From a checkpoint of a small mixture-of-experts model trained on Wikipedia.
Experts: 12 experts in each of 5 layers, 576 SwiGLU neurons an expert, a sigmoid router.
Training: a variant of SOAP for the experts, 526M tokens, 3814 steps.
Below are experts of layer 3 (counted from 0) of a mixture-of-experts language model. Rows are named gate (a neuron's input weights, with its number), up (a neuron's input weights, with its number) and show model dimensions 0-255. Each number is 128 + 32 x the weight over its row's rms, rounded and kept within 0 to 255. Numbers have three digits each.
Before each expert's rows: "mostly gets" lists some tokens that are sent to it at least half of the time. This comes from a sample of Wikipedia text that the model never trained on.

# expert 6
mostly gets: " years", "s", " century", " days", " months", " hours"
gate19:134141079156109128139068156055147115135180111118093113087114108110126114079182131136104131053099123102125124117136089146081086102091091116138130068144091102100141124154127115131088132168162098106110134114165139115081106074067124115115161130105113112103143138226094146101097120135107165171173133187084173118140128079126122140133121051090140130101091142144104137132162186092098115115168175096104163121110152090162098154137125158137144132107124097128156113188175076128152133110127000117092139235118096169141142123159089141071130088116120074137172185058119134129186154166119096109123161088139146143120096133094075162125130168127212118084098056125165158091097160143091144164132097100136109147126125078156146127119104170138111142144130167128067160131112107148091162105094109
up19:115113041148130101141117091170141112122176090086144158093104091064093110103116129083170150115088139089085185128120115133110151129082110126131190104138125088146120141096150079086138152112095131110136138123124170083152088112119161148157143184109115120097141075122197125127070110112140164151184115126110080097079113136174108126107167132144221155121082092051120133094124104106173137088133183112169135141096179118103074148162148108133133142100140129146091170148219095146120096125090064145128094074128114115153125079146114141079200138164184086146166127075102125093154151122122164108107138115152177106095121132159094144127176128139100216141166177165152117111112172219083135123137152146136138117129121136079132073091135145162167129196114071170118124158115123131160158159065106

# expert 0
mostly gets: " as", " being", " As", "the", " :", ":"
gate27:156177083168137151106186157120184081085165057087135106151123164089115083102121126101088112102131178102099089108147106118129176130077135089135130199117161119092147120097164093203153144108103089131141157175145173155127137123141125141123122205142084096191123140164144128121106119134157136150091192148138120179157164071155117122103078105093098120110077074162159124190120141186184094140160127145146150103171147138094127168076146118098122158141154152077099164097099076115062137125104143088151193109061184107109103136150157110134099053161143122112118121122102070139160113114099132067099116130069128149149174090132141130137112136193165107078094143094165115108078065130146092122160111114187129154160123137155104088118169106097129153196115129067119077136165124136123079150098160
up27:068149112099178116108107103105153105137124151157089099134127151220111146197166157126221136152084140128184148158190125124122053173128171103138156119139155118116139136175173101142159145161120160132134087126123124060098167110115069195137139110092134170119094118080164089189129181178076134109132161093145086112171102123133140128096129162144127110164113133096130178149147106195094145182137136176145134136098115178062173123078117166119131091124121145155161110128132138157149080101135163117088051121089140117098113113145165116137124073059110128131057128128109107107173154151146112146159149155119149133179089190117116101095121156148148110147182135140039161137131143130150075147075113045096084137125189154120118103155156078142083112125159078123142122147159138175096141101095091

# expert 8
mostly gets: "22", "26", "29", "30", "27", "25"
gate13:182073111113108175084171103090188116118185129090105115133169142227117148131090099110119113105150096124100098142150129070099114126136092118162123179106130097075106146105135178142128157172117129119176107116056112123081148125156074125135105144124143042104163103134092119091143098097110103109147150132124101095090182151151116158139123132118112161032148126142093158136139143110076117142132199073172102139138140137123136161073145148104203159098080102105095154097154131097101189141112158137165118161070083125110160095169048072132118147122139106104150158140143140093133154167133170102130102188138067116130145092128066171056166074142153146155162141124125137122199099129109189148171105148124137158110189101156109164153155123040114141121113135140163112112116083140135087110177081
up13:111160130140089151088056095154070108119184121123067139110139137091207155166106139132167094200186176162161134126170153151146158159122094145131192135184164114212129129136116126167156119122165068077189194105120082076150119151098079142083074126100092102114152119125099133098104150104093124095088068134113057152168128144106113157141141189138150113159152108126129114119126107147100142091081132171134197103166059184124141123161135099184095122173123124148127146173097136112098084178140084122162121152059128126168149148174134147138145120106106135108125132144154166076180125141124125117139162156145136122094110105143124116108161139117139146156097190117075118120184112149171182150123140165140091089161112144100182119190136150131155085074153145140195164101138195170142104173100105

# expert 9
mostly gets: " Website", "idae", "Scientific", " Coordinates", " Clade", " Born"
gate22:177151141150118140137113110135150145110130148095127119088096123158169129131144176083161135106109108116154158119115187137101140147086078156154126166157176061128086125096170066166122127061125151091134140135076068099107094144140135180097088105173090115113088122099154131110124108161153136100139114144148142137063187164118122165066133091161144135064172169140163087165093169153123155179094155108125137130153156135119138107104091105136196116114150136158136137208128151027160118114157102102160118186183128115111137091120099136137086117174123164129123146112067167118090120109081142140126171128146119183120109170100075098101114119166125100192097179106171062164143151176058155142135155109136104106148143108201195108127043093105118130051083142117167108152069095165129153133172139
up22:169151111166091136105126131139143138107104152092144112069145136101166174108109154147138061086155122142157158122077157132131150102102116151094107126176149098182114052069116100109158101083130159093165135161072067133129125169144078159088141115146177114148111113088118123139111129117128171131203131137152112093142148128147104119135124137147142146041119198161155134097127123151079182150098163149208078109127152128141136148216063131124099132118169133134125070169149154093103157115183149152170151139169150135084125083137074097172093052134123153058121154149168181142143110147083062141184107119151143100103150160093164123122112135178174083203081139154112107114131184148099131151139134100121108127084138064165197091142101057117120127099114155126169136158120054138115104153112139